python train.py --n_layer=17 --d_model=256 --n_experts=48 --experts_per_token=2 --d_expert=112 --d_shared_expert=0 --activation="swiglu" --moe_layers=[0, 2, 4, 6, 8, 10, 12, 14, 16] --router_score="softmax" --normalize_top_k=true --routed_scale=1.41 --balance_loss=0.000342 --balance_bias=true --router_z_loss=0.0001 --init_std_router=0.0156 --lr_router=0.0016 --vocab_size=14682 --norm="rmsnorm" --norm_eps=1e-06 --tie_embeddings=false --optimizer="adamw" --lr=0.00147 --beta1=0.9 --beta2=0.98 --grad_clip=0.5 --batch_tokens=65536 --seq_len=1024 --train_tokens=512500000 --steps=7821 --dataset="wikipedia_en"
Below are experts of layer 2 (counted from 0) of a mixture-of-experts language model. Rows are named router (the router's row for the expert) and show model dimensions 0-63. Each number is 500 + 25 x the weight over its row's rms, rounded and kept within 0 to 999. Numbers have three digits each.
Before each expert's rows: a language model's description of what the expert responds to. This comes from a sample of Wikipedia text that the model never trained on.

# expert 1
Description: Infobox field labels. Field names in infoboxes and lists, after a dash or bullet and before a colon, such as Country, Total, Coordinates, Track gauge.
router:533506496482542509497500502457479488533512494469486493548515469461507493488494489445452476529469523525515551462474540529496504483410485529479524503496469481481490498452515477451513490521521468

# expert 13
Description: Plural nouns, table colons. Colons after years or labels in list entries, plural and sh/ch word pieces, digits inside large numbers, and words like those, members.
router:548518512504507491483475502486521511514521492464514518535474483467489511459506547469486502531488542515492510507452512511498471459463498511469517478553469472493524459475489474458525446457462516

# expert 30
Description: Line breaks and list openers. Newlines after sentences, citations and headings, especially colon plus line break opening lists, e.g. "surname include:", "See also ==", "The following".
router:524493469448505499478452491455531501552472461501498537499490495455490539455503485522496481498450522486508564499457533501467501511488517509459525498490509525490505477444471495519499493500482521

# expert 35
Description: Year digits and countries. Final digits of years after 198, 199, 201 in dates and ranges, plus country and place names ending a phrase, such as England, Canada, Russia.
router:526550487485533513500500470463521485494533530476467540548485452488522488479492516469500513539506504484507524524438517518495513470453487489489518470509474485483518490463480487497516440513500503

# expert 33
Description: Prefixes and row ends. Word-initial prefixes like un, dis, re, inter, trans, the ri in nutrient, and the pipe ending each table row.
router:504559492501513512499485482497486484507508472496466492531524458467508499520489523470514473528474501461479525489479537455470523477461518523511494507507499509477527501461486513475517483463490514

# expert 43
Description: Clause-opening conjunctions. Words that open a new clause after a comma or verb, such as which, that, who, but, when, while, if, what, because.
router:538530493456544504463463483468506480551532471506482521522496476486479488471495478475483488526471479523510543530464530513476489506468478523517517467514471477469502475481500476512479476487508511

# expert 41
Description: Spaces and open parentheses. A bare space before numbers or years after months and commas, and opening parentheses before notes, such as (ft., (INCRA), December 1943.
router:499566508500551489474500502475516449542505505460502518502528509439476486477462506463477473509482508504516555526487516483500491476490482491466556463501503501483525460478504483480516484490510476

# expert 31
Description: Possessives and modifiers. Possessive markers and determiners before a noun, plus adjectives like early, local, national, and percent signs, such as 's, his, their, "girls'".
router:533537521488525519435497514506522452539533513504485521512464496445491530497518492511508520525448487524505532460505519487509501482475480488472510491511487482493537467453480491464495432500478484

# expert 11
Description: Linking prepositions after nouns. Prepositions and naming verbs that link a noun to what follows, such as of, by, including, called, named after, "such as".
router:519508528499533521483480456474524484484474524469505487494470486488480544469482524486473505544489533502453524493490499507477489474455466553507495477498495509520518438440453484491503466526485455

# expert 25
Description: Sentence-ending periods. Periods and ). or ". closing sentences in narrative prose, and military or sports nouns ending clauses, such as Regiment, Brigade, Zone.
router:542503484499508510483470485506509480541519511482459484502507475479502543469481521500485473543459515499497552513445494502495476501482480532466487487480476503474517485475486504449495482485505507

# expert 34
Description: Table pipes and name cells. Pipe separators opening wiki tables after headings, and name, nationality or place cells in tennis and sports tables, e.g. Nicolás, Palma, ARG.
router:525495516508524547504477499465551497507474532477495503518488502456484490466465484481507507520457510479486515471464493511509481476455519498489517484527497501494503477477499477420489464527509494

# expert 5
Description: Table pipes, month names. Pipe separators between cells of sports and results tables, and month names in dates, such as April, November, September.
router:551531501474532461468502458502532469519487518471493528500522485462474482501498542485513478491458506488501560522471541501501456489491500501468522475527453492492554474452493514465511456476478489

# expert 17
Description: Closing brackets and quotes. Closing parentheses and quotation marks ending a phrase, such as USD), rounds), 'parent', plus some name and word pieces.
router:506537521483506487508474486490513503526479493481483548492505467476512520494472548458461486512482524501508503517458548505529497477476507515482487490510472509473505459432488475480492469509478503

# expert 8
Description: Capitalized word-initial pieces. First pieces of capitalized names and words split into subword tokens, such as Z in Zigbee, Kle in Klein, Kir.
router:503505532474498497473485516481501487528510500485423511508518464445502533480491535482481486548471517494512499474486532530491464465494499504484516442532500487488492482490476465470549485504498457

# expert 36
Description: Year-prefix digits. First three digits of years in dates and ranges, such as 201, 199, 188 in 2013 or 1882–1965.
router:502524506500485524467457492502488482528486521484491558510515493459463484498505522476448501514471501492502528512463537471478460505477465503462502492519460502488522507468496500484521476511500482

# expert 39
Description: Coordinators and adjective suffixes. The conjunctions and, or, & joining phrases, plus adjective and adverb endings such as -ically, -ative, -ly, -ural, and American.
router:491515509473498538517472473479507465463502515520451495517486467454495475467467528454499477520485484498496549493477516483490500482488494485471491517520483506491512457456502486501492469489493480

# expert 18
Description: Dashes, slashes, possession verbs. En dashes and slashes in titles and sports career tables, the verbs has, had, have, made, and "th" pieces as in third, Vitthal.
router:549502511512510519470495482533510497532521516507492518514505468426500521505482522485454486513449512482466538483480483515497465487470474531460520462489486535451496474462493473497502466477498484

# expert 27
Description: Pronouns, numbers, simple verbs. Subject pronouns, small number words and plain past verbs in narrative, such as there, they, two, three, won, took, built, served.
router:508505496519508526461518492475501494497491516494483516492502471432482507446475504493461458529455519500499527504490496505489495477449517514469511497524466545515517494485477480466508465499475478

# expert 9
Description: Syllables in foreign names. Short syllable pieces inside foreign surnames and place names, such as -on, -ub, -iz, plus the preposition on, often sentence-initial.
router:512536541489536530494470485492522478526479504530483475546499478497515514474474499437488487529487510472506521467455533510488457494469498492489544512503489501496546457478491485493509457483498496

# expert 47
Description: Biographical content nouns. Content nouns and participles in biographies and descriptions, followed by a preposition, such as years, life, born, based, located, role, died, population.
router:519502498476529502470483507494490467537543517517513504495519486453497506491476494497507479500488515519493551503478552525486470482459463478457461492505480496469514476469463495481518480493447457

# expert 15
Description: Foreign name endings. Final pieces of Finnish, Slavic, Japanese and other foreign names and words, such as -ari, -iko, -ić, -ka, -en, and nationality words like Japanese, Russian.
router:511536507486487527492456480498523454492476524498493485508432479481464501468523473457470466508454478535494525516447522461500476467479486504453512439514467511462528469474472487457461460503493476

# expert 23
Description: Modals and verb complements. Modal and auxiliary verbs and the words leading into an infinitive or passive, such as would, will, could, cannot, began, "able to", "in order".
router:557531476482519518504507498474489492528508493483489488523441489452493506473492505465493494505511538488460535457495523514480469497455490474501495487493495503462531463466510504502495509522466489

# expert 24
Description: Content verbs and participles. Past-tense verbs, participles and content-word starts in expository text, such as received, met, defeated, raised, transferred, off.
router:551502531497512513480497505501510506517490521490488498535514499449477524493465513524497430543486514507526510508493546496473452489464483522486482463492481489443522482441518462467540492495502467

# expert 3
Description: Location prepositions, compass words. Place prepositions and compass adjectives before a region name, such as in, from, near, North, eastern, Central, as in "in southern Transylvania".
router:513506475507492498471482469496508499500520530468482532535518480466509494462458551474468465536448491502514539469459508463496477476460475514473501495508471512475523496438482481454509487488481523

# expert 42
Description: Reporting and general nouns. Common verbs and nouns in expository prose, e.g. such as, said, stated, known, information, music, evidence, often followed by as or that.
router:525502535478500471479478491481492474561482526467493477538526454496491475494548499485515510476472487504496551497485507489525489482455489515479485464495500506513527461453499510455521463513489512

# expert 19
Description: Line-initial dashes and first names. Dashes, equals signs and colons opening list lines or headings, plus given names and capitalized name starts such as John, William, River, Fort.
router:530522558486537511498484501449510494534525536456482503501491502461456527461468513468504477507465533487480543508461483494506497519466485514500502487500471506493541471474481500465532459468497526

# expert 22
Description: The and place names. The word the after prepositions, and place or club names in sports results and tables, e.g. York, Washington, Colchester United, Leeds, Bosnia.
router:509539516520545525484507489483511500505512520481490518495503489474474499458496501476487509556484534511454537497446513478498493471430495498508511475490469481528548469451491475439523479487488475

# expert 12
Description: Table and infobox numbers. Small numbers and number words in tables, stats lists and standings headers, such as 1, 0, six, Pld, GA.
router:506552514518507502520514470503519477485516526472512519532513486479495530474501522454488500512483486510471549467492543468472462488425505543494475449499471495492512462477500464466493461519472499

# expert 4
Description: Copulas and function words. Linking verbs and small function words in running prose, such as was, is, been, as, very, often just before a predicate.
router:511547508498517535470483495481470464532504513465488556522477452503517496484491486460483489515475480509482540494462502467496501531494468527500530459540487489491494476477478497485480448477470496

# expert 29
Description: Headings, quotes, capitals. Section heading marks == and ===, opening quotation marks, and capital-letter pieces inside acronyms or all-caps words, such as NCAA, UNICEF, MUSICOLOR.
router:507522517474518507504479450502480483483518515492516494501502496413486513467461510465467477521477513474491517483464517479508499476488489510483496456491462474512518464461459486455500486500504503

# expert 44
Description: Spaces before numbers. Standalone space tokens before numbers in lists, coordinates and infobox fields, such as spaces before 2000, 114°, 2–0.
router:485530516495491528491475516498494492490515525495504561510518494462484536473494491485473473528439501519495531471476493457494473502466483520519530470515500490485525478451458492459499429519512495

# expert 37
Description: Mid-word stems. Word stems and middle pieces such as ect, ent, act in Lecture, Mentor, activity, plus nouns like project, contract, season, first.
router:530552472487527522493489512508500498535484536499483511520488468467494522490465527506507511531478520509469530474495512479487489489484472482431500474533507476506559467458482519456518480481474477

# expert 45
Description: Line-start list markers. The dash or pipe opening a new line in lists, taxoboxes and tables, plus line breaks and Preceded or Succeeded in office infoboxes.
router:540560494491532485498509492488479468521533507471461508547485511457507492463497526468462490537469530497504539493470563490487500497442465522498498474494441488475527469474478516511498470516515459

# expert 26
Description: Word-initial prefix pieces. Opening pieces of longer words such as non, ex, Cont, dist, Sub, App, as in Contents, distillation, Contra, plus dollar signs.
router:485503540465497488498522489488534464497498512481504494554523461480492515479471515482520500568462499488497493465446519491481490484465525503495504481501488527499524499468495508508535469497495506

# expert 6
Description: Table and list punctuation. Colons, pipes, bullets and list markers in tables, discographies and infoboxes, plus mid-word pieces of names and titles, e.g. Mot-to, Bloody, Goodbye.
router:494499526491538471490486528487477461510487488423460514549503493487478494451463516478490516526480560520479518494490505518503513471441484508497531508516474486479549508481480507485461476525483482

# expert 7
Description: Name-internal word pieces. Word pieces inside proper names, often after a capital initial, such as Green, Bur, Ash, au, iet, ü, as in "Jul·iet·te", "Herman Y·au".
router:516472557480493521525457470485495516511481523490533508544501484497501485456468474497474487494452538509492514502478508517494440479476514549446550490478496485536527478445463515475494485502518501

# expert 46
Description: Time words and however. Time words such as day, year, week, ago, Thursday, and sentence connectives like However and Furthermore, plus assorted name-ending word pieces.
router:529503499515526478536485442499495504495515466484469527496489466455533489481500478443489513506491492515513553518509503542510457466494498508477543494505429509498521449455472448482485483477541495

# expert 20
Description: Abbreviation periods and article a. Periods in abbreviations and designations such as F.3, c. 900, U.S., plus the article a and Roman numerals II, III.
router:532499483488501523476498484502491497509512491499482511510543474433488480468505534488471485533456482500530537502488505453466468466463490539454494435477497490524522455469492453430528472492476475

# expert 2
Description: Multi-digit number chunks. Two- and three-digit number tokens in statistics, tables and measurements, e.g. 30 ft, 28.9%, 437000 lb, year ranges like 1890–91.
router:522519501485507518489472454511489492482484530502490513529477434483494473484507531462503457502492511524476559526459544501523474486470464514452511492529456502524503499464499486474481479518470468

# expert 16
Description: Word-initial lowercase fragments. Opening pieces of mixed words and foreign names after articles or prepositions, such as res in resort, Vol, Al, del.
router:540514521456524502478464504500511451505496551499507533551529480464459531490475520497491491536457525492505538508494520495482435462459495511474498472519473535488536463454476484485549468503482522

# expert 38
Description: Single digits and it. Single digits inside longer numbers in tables, percentages and counts, e.g. 49-3%, 40-4,000, plus the pronouns it, It and the article an.
router:533519479482498527525484495517486462499501486469516533531479423516454526472476520465495461497480513505503552482466488483466490501433488529458462485519481504509520473445479483467500465538476490

# expert 14
Description: Institutional and civic nouns. Nouns and adjectives about institutions, society and programs after the or a, e.g. government, public health, research, community, outreach, human rights.
router:515499523470498517489480484486536488507499530507491526509503444465471481487491522511497463516485500465473540502478551491460455537487482527482531498525478497503550489455490501473528425502500453

# expert 0
Description: Numeric separators and units. Punctuation and symbols inside numbers and scores, such as hyphens, dashes, decimal points and colons, plus unit words like km, cm, °.
router:532492498474492483487498479507486471502495481489476520538476493497519508485496539465469479529489488545496536499483548475491481468462489508465515493494469482508516471473498451480552458461513520

# expert 32
Description: Commas and conjunctions. Commas in prose, lists and place names such as Nashville, Tennessee, plus and, or and the following a comma.
router:529504501488514481505488513487506441539505535448497522527491503453492513475481518471500517508491530502504523502455530492499482500447504532489506474545478489499499472445465484457521463478486480

# expert 21
Description: Prepositions after verbs/nouns. Prepositions following a verb or noun in running prose, especially to, in, for, at, after, during, as in end to, returned to.
router:539514505506503520508492502480527465507501504499479516520497509493509505465480535477508480530443466503501524486482516476492463480465486542508501501530489523452535462453448476462517485484490498

# expert 40
Description: Single capital initials. Isolated capital letters starting names, initials and acronyms, such as F. in L. F. Mattheiss, T in TBS, S in Squamata.
router:533508511493520515483479518483497486506508537473449542514501495460516514479476518493468477528470551505488511504488576472520484497463464513492519487494469504498513457458454503460544468529469499

# expert 10
Description: Mid-word stem pieces. Stem fragments inside longer words, mainly learned or foreign ones, e.g. bot-an-ical, A-rab, Dial-og-ues, Py-ot-r, often before -ic or -ical endings.
router:478479510507505492533490469517497459540507469476502507524505475512503529503474498477466489521491522492507509495517526502473503468478490521499484484535496477435528456487507472489530439525511500